From a checkpoint of a small mixture-of-experts model trained on Wikipedia: 11 layers, 4417 steps.
Below are experts of layer 7 (counted from 0) of a mixture-of-experts language model. Rows are named router (the router's row for the expert), gate (a neuron's input weights, with its number), up (a neuron's input weights, with its number) and show model dimensions 112-223. Each number is 50 + 10 x the weight over its row's rms, rounded and kept within 0 to 99.
Before each expert's rows: a language model's description of what the expert responds to; "gets" lists some tokens that make up at least twice as much of what it gets as of all text. This comes from a sample of Wikipedia text that the model never trained on. Tokens count by the router's weight.

# expert 30
What it handles: Word pieces inside ordinary English words and names, like bl-, e, writ-, corner-, -ing, often in music and sports text.
gets: "e", "ing", " of", "o", " bl", " Bl"
router:59 44 45 56 52 67 46 61 50 64 61 57 60 46 32 48 53 48 47 41 46 51 42 42 53 50 56 56 51 57 53 47 58 40 53 56 37 44 55 45 59 47 47 53 58 62 35 45 37 68 65 41 58 58 30 45 34 67 35 38 50 50 42 44 41 51 67 30 59 52 51 46 37 49 57 43 61 52 48 47 54 37 41 63 57 33 36 42 31 58 41 54 42 54 50 55 55 33 55 34 48 66 58 30 38 49 55 70 60 56 33 36
gate0:55 46 53 48 48 55 43 39 42 46 64 41 54 46 47 49 51 43 67 59 38 42 39 38 40 57 43 50 57 55 43 54 36 36 47 53 64 54 51 53 48 54 59 53 63 56 67 58 74 55 67 49 59 38 46 55 58 51 38 62 40 48 60 51 36 54 46 64 47 61 53 51 42 31 56 42 45 47 59 59 46 53 44 50 46 55 54 43 60 53 56 58 64 74 52 50 51 68 55 48 36 38 58 40 55 54 41 58 47 48 54 55
up0:71 55 47 59 49 47 48 29 44 59 51 29 46 49 56 43 59 45 37 50 50 44 61 61 49 66 56 50 47 40 50 57 48 37 70 35 42 54 53 60 44 39 42 46 57 34 62 47 57 41 38 34 55 60 30 50 50 49 66 46 56 62 57 51 54 56 46 42 61 42 53 60 41 50 60 41 34 33 42 40 61 40 44 42 65 49 55 45 59 57 42 59 50 53 39 33 46 53 60 49 47 48 31 45 41 38 50 34 64 56 52 68
gate1:46 61 70 27 60 38 58 69 42 48 57 52 48 58 44 60 40 49 45 34 57 53 55 47 48 69 64 58 51 45 56 39 68 46 48 65 55 43 42 61 52 55 52 48 51 42 43 38 65 61 54 71 37 56 53 65 36 73 40 48 42 65 51 59 43 49 57 49 30 67 62 55 68 59 45 38 52 49 27 54 44 56 58 39 37 56 41 38 44 56 52 55 43 45 34 48 70 57 45 60 48 35 47 52 54 50 53 54 47 54 45 52
up1:54 38 42 41 47 37 37 51 37 45 62 65 47 56 52 65 44 35 24 50 56 55 66 45 45 43 54 43 45 68 60 54 73 58 28 46 31 37 43 62 60 55 67 72 53 53 57 64 45 50 62 52 36 37 42 38 57 54 56 58 60 58 42 50 57 53 49 50 55 52 54 50 52 49 49 40 40 41 52 43 60 56 65 57 44 47 49 50 61 52 44 40 43 48 52 57 58 47 41 57 32 43 41 69 41 44 51 38 31 39 56 62

# expert 25
What it handles: Pipe and equals separators in stats legends and tables, plus competition words like Cup, Championship, League, Racing, as in AB = At bats.
gets: " |", ";", " =", ")", " Cup", " League"
router:35 51 58 54 51 58 43 31 41 47 61 44 53 51 47 49 36 63 55 42 60 72 53 43 54 40 38 76 40 53 60 23 39 51 36 46 35 45 51 45 45 47 60 57 39 51 71 36 44 26 65 75 48 49 56 52 61 51 51 41 41 50 48 42 44 41 38 32 40 52 64 57 67 47 43 60 51 57 52 53 42 25 57 54 31 56 43 32 46 44 65 37 38 49 48 45 52 37 50 40 36 61 53 69 66 65 52 50 49 36 63 43
gate0:57 51 38 57 70 67 44 44 58 28 53 57 42 43 52 52 36 55 41 44 28 41 51 51 46 62 46 57 62 63 40 26 57 46 49 62 44 54 53 51 48 51 55 34 42 59 52 70 61 58 48 31 50 56 58 59 53 56 39 51 62 31 49 52 48 55 52 50 45 41 53 45 71 48 43 64 65 53 51 35 47 43 55 33 73 52 43 39 42 51 57 64 48 59 39 51 69 41 40 43 43 44 56 42 45 51 58 51 55 52 47 53
up0:57 47 50 47 51 50 60 67 53 56 61 62 54 50 38 42 41 55 61 42 51 45 51 49 74 51 52 43 55 49 47 35 47 57 50 47 29 41 57 70 68 65 46 54 69 43 43 38 49 28 65 52 47 46 48 46 58 52 48 64 49 40 56 46 54 50 28 43 53 34 50 43 39 46 49 33 49 57 45 56 55 55 45 61 52 75 50 64 43 31 45 41 59 37 62 46 41 54 50 37 42 45 51 39 51 49 24 44 49 55 51 43
gate1:53 57 51 41 49 42 50 55 42 39 32 32 48 49 50 56 46 72 34 45 49 46 57 48 43 44 58 38 47 43 61 61 52 34 47 42 71 72 22 53 40 44 50 55 62 61 55 40 41 71 35 46 51 38 48 45 51 49 34 49 51 31 37 54 56 57 55 63 65 50 48 38 63 47 56 64 55 62 52 36 50 47 50 59 50 50 58 79 67 62 60 55 57 48 46 52 41 58 50 49 58 44 27 38 59 52 62 57 58 56 37 44
up1:34 52 46 35 44 52 44 35 47 33 24 43 52 54 53 72 75 27 48 49 58 67 56 58 60 58 53 47 60 57 50 55 45 43 71 49 58 67 65 55 64 44 45 53 58 45 33 27 44 52 59 55 41 54 56 60 49 57 53 48 56 38 55 41 41 47 63 34 42 47 63 59 52 75 48 48 32 52 37 52 43 64 46 56 41 66 60 41 39 50 49 68 37 59 53 63 46 34 35 39 47 44 39 55 45 51 53 63 52 56 41 59

# expert 34
What it handles: First digits of years, dates, scores and counts, mostly 1 and 2, as in 1776, 2014, 12–8.
gets: "1", "2", "3", "4", "5", "0"
router:48 51 47 37 27 56 42 63 35 54 59 55 57 37 63 43 60 52 82 43 48 57 63 41 47 46 48 62 38 35 46 36 65 48 49 56 42 69 50 51 50 46 49 47 28 62 60 37 50 50 56 65 52 61 54 51 66 54 54 62 46 57 41 47 69 49 43 53 55 67 58 57 35 51 46 40 49 55 41 54 46 47 38 33 64 47 45 52 60 34 45 62 67 38 59 70 53 43 58 50 31 60 51 47 54 49 44 39 40 42 48 62
gate0:52 43 46 45 61 37 23 46 34 63 49 49 34 46 50 53 50 45 58 38 53 42 65 40 51 49 45 56 54 52 72 57 49 51 45 43 39 49 59 49 25 30 63 60 42 44 61 43 62 53 48 44 50 34 60 42 67 48 53 59 42 61 56 31 55 53 55 51 49 44 36 45 60 38 62 59 30 61 42 47 51 62 49 62 40 33 50 46 45 45 53 49 37 36 45 47 49 41 45 32 76 52 54 44 36 44 46 35 64 53 43 49
up0:65 50 47 54 26 60 67 46 39 30 55 65 50 41 49 46 34 49 45 58 44 52 43 58 42 58 65 50 55 62 31 59 60 39 45 52 53 40 51 36 53 60 19 54 60 49 52 59 42 34 54 63 44 42 64 52 45 39 49 34 65 49 47 63 41 37 58 46 55 52 43 49 46 69 38 52 53 47 52 39 49 42 46 47 44 64 57 45 48 45 42 52 59 76 63 61 44 71 44 52 37 43 46 52 47 62 50 46 34 56 55 51
gate1:67 54 66 71 71 51 36 30 59 33 51 47 53 56 76 45 58 55 58 53 48 48 58 54 51 45 61 64 24 50 44 60 39 54 56 43 46 49 35 50 56 36 60 66 52 50 53 46 47 70 62 46 48 44 43 43 49 49 32 40 53 40 53 51 64 41 42 65 44 47 73 44 48 43 40 61 60 54 46 40 48 36 45 56 58 47 67 43 55 45 41 47 39 69 57 66 50 47 55 57 60 51 38 46 45 56 39 64 53 49 48 47
up1:50 61 57 77 62 48 48 42 54 52 60 52 46 68 69 59 54 51 52 39 46 54 61 44 50 47 66 52 41 46 49 39 43 46 50 44 52 47 35 51 52 44 58 74 60 54 42 52 51 51 52 57 50 51 37 40 45 44 46 51 48 44 54 50 81 52 54 70 47 54 59 36 63 45 48 35 60 56 40 44 60 48 50 50 57 54 63 50 54 36 42 48 27 48 40 63 54 49 50 64 64 30 35 39 51 42 64 54 63 36 50 50

# expert 15
What it handles: Ordinals and superlatives after "the" or "a", such as first, third, final, largest, plus word-initial p after "the" (p-innacle).
gets: " p", " the", " first", "th", " a", " second"
router:53 58 51 54 68 55 45 50 70 51 47 49 56 49 41 63 31 32 41 65 67 47 53 60 59 59 43 42 71 40 64 67 34 41 57 42 36 50 44 37 61 57 54 46 48 49 61 35 51 36 33 57 50 51 34 27 52 39 45 42 57 52 48 50 54 54 65 63 51 26 59 49 48 38 56 45 59 41 61 55 57 64 52 62 31 43 69 47 57 49 61 45 50 41 65 50 50 61 54 64 43 44 52 46 54 63 57 56 42 61 57 51
gate0:45 44 62 44 53 43 30 54 49 55 38 56 55 46 54 56 54 53 49 34 72 26 49 41 46 53 38 48 51 49 48 48 64 66 32 53 68 45 49 38 61 36 39 55 48 59 46 59 63 42 54 51 58 42 50 52 53 60 53 57 40 42 56 38 49 66 45 44 41 29 52 49 39 63 41 46 56 65 58 36 30 55 65 55 60 47 67 54 71 41 43 42 46 60 48 63 29 59 49 61 49 50 37 51 48 45 34 53 58 44 50 56
up0:49 37 67 43 58 52 44 43 45 50 55 51 42 43 56 50 39 54 39 55 55 56 61 59 40 68 61 57 63 44 48 54 47 48 44 52 56 45 49 34 38 63 62 46 40 59 84 63 55 65 57 60 47 62 59 57 55 47 47 48 57 46 47 44 70 65 42 69 38 30 32 53 40 55 53 57 46 64 52 63 32 67 49 32 63 51 27 49 66 73 62 59 62 49 52 47 42 43 60 67 47 52 68 49 46 55 42 54 55 53 61 52
gate1:42 68 57 55 38 32 54 44 48 54 57 56 40 59 54 45 47 55 59 53 75 38 60 52 53 67 57 38 53 61 59 57 39 54 54 63 54 48 56 43 54 45 50 53 43 51 61 39 42 63 62 62 48 40 48 58 45 53 51 40 69 36 50 47 45 57 40 57 38 32 81 44 59 48 69 43 61 54 48 57 39 53 36 52 58 45 53 47 51 41 31 65 37 46 50 59 60 42 53 62 34 67 42 55 45 57 61 51 40 60 61 48
up1:58 52 61 61 40 48 61 53 49 39 46 42 58 40 43 41 30 32 51 48 43 60 34 28 40 51 66 40 61 52 46 73 61 50 43 42 57 44 50 62 45 38 64 56 66 43 69 64 43 38 52 50 41 47 42 54 37 49 61 52 52 71 48 49 60 46 31 50 47 52 46 59 46 36 44 45 63 57 61 69 38 39 41 51 44 38 56 52 38 65 41 35 67 37 62 50 56 46 53 40 65 52 50 40 42 47 62 53 60 43 51 55

# expert 8
What it handles: Word-initial pieces like In, For, Con, En, The at the start of names or titles, as in Forbes, Inspectorate, Forum.
gets: " In", " for", "In", " The", " in", " of"
router:45 41 63 24 53 44 57 53 45 61 46 72 62 39 40 34 41 35 62 68 48 53 47 60 40 51 40 50 43 47 52 57 59 48 52 42 48 40 44 66 45 42 63 53 59 48 43 54 47 44 42 58 65 63 45 63 42 53 50 70 45 37 55 44 51 43 49 29 51 31 60 54 37 30 68 46 60 55 43 68 37 47 60 64 75 41 65 51 44 37 39 52 65 50 63 52 62 38 57 53 49 47 45 40 56 52 43 56 53 61 56 38
gate0:46 53 45 54 42 47 45 21 47 48 39 52 60 51 66 62 53 48 40 34 55 57 45 44 46 57 31 39 57 40 61 47 48 54 49 56 38 50 42 57 60 52 14 51 45 52 42 61 59 48 65 49 53 54 54 48 46 47 52 55 42 50 49 29 50 54 39 40 75 48 54 59 48 40 28 54 60 38 53 45 51 37 53 39 64 67 54 55 48 24 53 43 43 55 59 56 51 54 45 61 37 54 64 42 49 52 30 41 80 40 61 60
up0:67 64 56 45 66 30 47 48 51 57 37 50 56 57 54 72 70 77 34 45 49 58 59 56 59 55 49 41 59 55 53 28 65 54 50 47 41 66 62 44 49 52 63 56 61 45 43 60 60 55 64 43 59 48 55 42 40 49 48 64 60 56 45 49 49 49 44 53 53 63 63 56 47 55 47 48 59 28 50 49 65 48 60 43 53 50 48 50 56 44 58 67 37 63 50 56 55 67 59 52 46 55 55 46 34 50 39 60 49 50 45 56
gate1:70 51 54 51 56 53 63 39 54 53 48 47 60 58 53 38 56 60 51 46 39 52 53 39 61 39 54 41 55 57 61 48 57 66 47 35 49 43 50 42 47 42 39 53 51 64 46 41 50 59 54 47 48 33 52 39 39 40 49 31 73 48 49 51 57 45 58 60 58 60 39 58 63 42 52 60 39 78 51 47 37 40 33 70 85 62 62 48 46 47 38 39 34 50 33 67 45 49 52 62 61 57 36 48 55 62 60 49 59 31 55 61
up1:51 33 43 56 40 52 54 52 66 47 61 44 66 43 37 54 36 58 53 38 42 64 56 32 41 63 34 52 59 44 55 42 53 62 53 49 53 50 58 49 41 42 48 32 39 51 55 39 33 62 59 42 63 56 58 44 48 51 53 44 60 44 41 54 65 42 39 80 54 51 55 49 53 47 26 61 48 44 46 45 42 36 46 45 48 51 31 27 52 47 59 41 51 38 67 44 41 55 62 38 67 48 56 47 53 60 34 55 46 59 58 76

# expert 2
What it handles: Word-initial pieces, especially Th/th (Though, Throat, thirteen), plus mid-word pieces like at, op, if and year digits.
gets: " Th", "at", "op", "if", " th", "9"
router:33 56 54 31 69 57 62 24 50 62 31 44 44 42 44 59 50 40 47 41 44 34 63 55 54 61 45 43 50 62 71 52 63 40 47 40 43 59 42 52 67 49 39 46 51 44 59 66 65 30 65 50 63 71 52 34 39 44 56 52 54 37 63 42 51 65 52 57 42 45 48 43 61 48 39 53 45 56 50 41 62 41 69 61 55 43 30 62 47 55 34 46 41 37 40 53 34 57 36 56 46 67 53 50 50 47 34 40 53 49 34 58
gate0:29 44 55 59 39 49 61 63 52 42 56 54 53 39 46 58 42 39 51 40 54 64 43 54 47 58 43 60 36 43 64 43 48 60 36 43 28 58 68 46 55 53 63 62 50 40 56 63 69 41 50 40 43 39 46 38 43 43 47 44 48 49 62 56 61 51 55 52 36 52 67 73 48 38 79 54 68 33 63 58 49 56 38 44 37 52 48 44 42 59 56 49 51 33 56 67 43 42 53 36 62 58 39 43 65 60 46 54 56 40 43 48
up0:40 53 47 53 52 53 49 60 63 45 67 62 38 48 55 64 35 61 55 35 53 54 54 44 32 47 43 40 34 45 46 49 48 42 55 62 38 50 76 37 56 50 48 40 48 29 73 47 53 43 60 33 44 36 39 32 47 42 54 31 36 41 54 56 56 47 48 44 46 55 62 55 61 43 59 51 60 52 55 31 52 37 70 36 39 36 58 38 53 36 40 67 38 62 50 34 28 46 54 47 70 65 49 49 56 38 50 50 62 40 48 59
gate1:57 38 30 46 42 40 60 28 52 55 52 41 49 46 46 56 44 67 54 47 55 55 61 40 32 37 55 55 54 53 53 63 51 63 50 59 37 45 53 67 56 46 39 42 55 55 58 39 41 63 52 30 45 56 62 39 61 58 33 51 56 54 56 57 32 23 64 50 36 64 57 52 59 40 34 48 55 31 51 58 50 40 66 39 62 36 54 59 41 55 48 57 54 46 65 26 49 51 52 58 52 34 60 44 54 64 49 67 62 66 48 38
up1:50 55 52 53 35 24 44 54 55 49 52 51 35 53 69 35 42 44 66 57 47 50 51 52 47 33 52 56 49 48 36 48 57 42 48 65 40 35 70 50 63 56 44 65 76 63 66 45 30 54 60 64 68 49 46 37 43 51 50 51 46 55 50 61 44 43 61 34 46 60 37 36 41 53 45 66 43 48 42 76 46 50 53 36 47 53 54 56 32 51 61 60 50 57 59 54 56 45 47 54 64 35 48 62 42 62 34 62 56 60 50 47

# expert 13
What it handles: Short opening fragments of split lowercase words, usually one or two letters like h, t, st, sc, e.g. h-ipped, t-averns, sc-ale.
gets: " t", " h", " T", " st", " sc", "p"
router:63 58 50 62 55 55 37 42 46 53 53 33 49 47 37 54 50 58 48 57 56 40 41 68 57 41 32 58 51 71 56 67 62 37 51 46 46 67 53 25 70 53 62 62 50 44 64 52 59 27 61 45 52 48 43 65 30 37 64 61 59 38 52 59 56 67 53 68 49 40 57 47 54 61 35 64 49 57 66 65 54 61 62 52 50 44 60 57 50 53 44 49 48 46 59 42 47 39 50 55 44 61 46 65 32 45 45 53 68 52 45 51
gate0:63 45 58 53 59 48 65 59 64 37 36 49 52 40 56 31 53 45 47 38 62 49 47 57 63 60 37 48 40 48 44 37 56 58 35 42 46 53 47 52 59 39 56 55 50 27 54 40 71 35 46 76 50 37 48 44 51 47 56 45 64 51 64 37 47 69 55 52 50 42 61 50 47 43 54 43 44 53 61 53 59 43 61 45 47 66 42 63 41 45 63 60 34 32 56 49 42 55 33 51 57 35 41 38 45 49 57 52 44 34 67 57
up0:43 51 57 57 50 61 43 35 49 51 32 49 55 39 58 58 70 36 43 58 55 51 46 49 55 30 48 46 59 53 44 57 56 28 66 68 42 41 57 62 42 51 52 56 48 63 56 51 43 40 67 45 34 46 44 44 44 52 67 35 40 53 41 50 52 73 28 36 54 68 60 55 60 47 47 49 59 37 66 70 61 59 39 47 49 43 36 48 47 38 50 45 38 38 49 55 51 70 38 58 52 49 41 62 53 35 30 33 50 55 38 41
gate1:46 83 50 49 39 40 57 31 51 51 58 42 41 39 51 52 42 41 61 45 50 46 61 57 56 46 37 58 44 60 60 63 61 58 44 51 45 61 37 62 40 48 30 52 47 41 53 53 46 56 43 62 49 59 53 40 41 50 67 57 45 31 67 27 57 45 43 53 47 60 41 42 57 50 50 56 54 47 44 60 41 50 40 46 31 62 46 55 50 31 46 46 24 58 60 53 49 49 37 53 49 63 65 38 44 49 53 40 43 36 43 30
up1:61 51 55 41 41 58 57 50 51 45 52 44 53 51 38 62 41 42 55 52 44 24 68 38 48 59 45 37 51 46 66 57 44 36 51 51 54 40 45 52 46 50 50 40 39 42 69 33 56 78 55 49 52 63 51 28 41 38 44 44 49 50 35 66 55 52 36 60 45 52 52 47 53 39 44 54 70 45 39 63 32 57 42 47 45 55 51 59 58 40 47 66 51 49 60 57 60 44 30 34 43 64 46 49 50 57 45 53 51 38 61 42

# expert 14
What it handles: Relative pronouns, conjunctions and subject pronouns linking clauses in prose, such as who, that, and, but, they, because.
gets: " and", " that", " he", " which", " who", " it"
router:41 37 44 33 64 50 51 51 41 54 41 56 51 47 51 44 48 49 62 48 40 41 33 53 50 43 40 54 65 57 48 39 38 54 42 69 61 57 41 36 48 46 48 67 51 51 42 45 46 46 65 48 37 68 55 57 62 37 48 44 45 45 31 57 41 37 43 43 22 39 52 47 41 35 57 64 54 58 58 41 46 60 37 31 59 57 48 62 27 45 48 45 40 57 38 49 39 54 49 60 49 60 31 61 44 67 46 43 44 39 53 67
gate0:59 60 48 54 59 59 48 46 67 54 39 50 48 53 34 59 57 34 38 40 49 43 57 38 68 67 54 39 52 47 60 52 46 43 28 44 47 52 52 59 36 48 38 70 53 41 49 76 64 49 45 51 50 55 32 42 77 55 56 51 59 53 62 47 60 73 70 70 52 60 77 69 59 48 52 48 45 54 41 43 60 38 58 45 47 57 50 25 52 58 64 29 49 60 51 57 55 51 53 46 39 49 45 49 57 57 55 43 42 55 38 38
up0:60 64 59 55 44 54 49 37 66 33 38 51 53 55 40 51 25 50 54 45 37 69 45 35 57 64 58 66 54 57 45 54 61 45 58 44 41 54 58 37 43 41 43 39 46 45 46 20 58 49 49 57 35 57 48 39 67 55 40 39 45 65 44 52 43 56 40 51 38 67 40 52 64 43 38 45 47 60 56 54 30 60 36 50 42 46 60 51 54 43 42 43 64 45 56 59 53 35 36 46 62 70 42 51 57 65 65 67 58 54 53 65
gate1:37 48 45 65 57 56 55 35 49 48 69 58 54 39 47 56 56 56 67 21 60 54 54 53 49 58 46 70 42 41 46 57 50 47 50 52 74 32 46 39 59 64 52 57 42 31 53 51 39 53 45 45 49 35 56 51 56 59 53 52 40 48 45 38 47 46 53 45 69 63 52 52 63 61 48 49 51 47 37 42 56 72 46 56 62 60 55 55 50 51 32 47 57 31 75 53 45 43 40 64 71 48 36 49 78 55 50 51 45 45 50 28
up1:52 48 41 57 52 57 51 61 70 62 54 47 35 59 60 50 48 45 57 51 39 41 51 73 48 48 61 41 46 35 49 40 33 47 33 71 62 52 49 25 41 50 53 55 63 41 40 51 48 49 48 62 62 33 53 49 37 47 51 51 40 48 55 50 44 38 56 43 66 55 47 57 54 54 44 63 39 57 44 41 51 62 29 48 45 49 26 46 57 46 37 69 39 47 58 42 38 57 35 61 30 36 34 36 60 43 48 26 59 70 53 42

# expert 43
What it handles: Single word-start letters, especially vowels and H, N, such as e-ar, e-ating, e-ggs, H-BO, Al-ong, initials like C. E.
gets: " H", " E", " N", " e", " A", " n"
router:55 46 39 58 32 31 56 51 57 41 53 60 50 54 43 60 39 44 42 61 38 59 54 48 46 44 46 57 42 42 58 46 58 45 68 53 51 41 56 62 37 55 56 59 39 73 35 34 72 52 57 55 26 54 48 44 59 46 47 55 65 56 42 58 53 47 36 51 44 61 43 45 60 38 34 56 49 46 53 67 67 58 45 58 41 58 50 61 43 49 49 53 53 41 67 44 45 59 55 69 61 50 41 67 38 55 54 34 54 51 57 52
gate0:62 51 53 39 58 45 64 66 43 43 52 52 34 47 63 57 54 28 48 62 49 57 50 56 48 58 43 56 56 23 59 38 36 68 49 57 56 45 43 64 43 58 38 63 44 60 58 54 65 54 53 60 51 57 50 45 33 23 61 46 49 62 56 44 32 57 46 62 37 36 56 32 55 45 41 54 50 37 67 62 60 65 39 35 50 46 57 62 46 56 61 46 58 46 53 52 35 52 37 47 51 30 38 42 34 71 62 59 58 55 41 54
up0:62 40 45 57 51 54 68 67 37 48 55 48 45 40 71 57 50 48 62 55 50 44 53 53 50 41 39 49 63 44 59 59 57 43 65 52 55 49 45 48 47 53 49 51 49 52 68 53 81 59 48 57 55 51 60 39 45 44 57 44 48 43 53 47 37 52 43 59 44 35 41 18 49 52 55 61 53 49 65 62 60 56 63 42 57 40 50 62 42 41 46 52 51 47 43 59 30 60 35 64 27 52 49 53 45 66 60 47 44 56 42 60
gate1:64 58 49 56 43 45 46 56 74 60 43 78 39 53 52 45 52 76 44 40 60 61 45 54 19 53 57 59 44 42 54 38 29 58 50 52 32 36 46 40 50 43 70 38 32 47 50 35 59 57 46 61 54 40 59 47 42 43 68 56 47 61 52 53 48 35 49 37 45 55 34 46 49 65 56 65 46 64 33 36 44 51 53 46 46 47 53 48 54 41 40 75 53 48 40 39 53 51 47 56 59 68 35 50 65 54 55 58 50 50 70 49
up1:50 26 35 36 44 50 50 53 37 31 45 51 62 55 46 62 43 46 36 48 48 65 79 52 57 46 67 50 63 31 47 56 51 54 41 29 60 58 58 36 41 48 50 48 46 63 51 43 55 51 33 56 50 45 40 58 49 53 60 62 41 47 56 57 57 44 47 46 55 52 69 44 41 65 42 40 27 49 62 59 74 57 35 59 49 54 55 58 39 71 43 58 62 55 49 42 63 32 37 39 50 58 60 54 39 44 51 36 62 57 59 36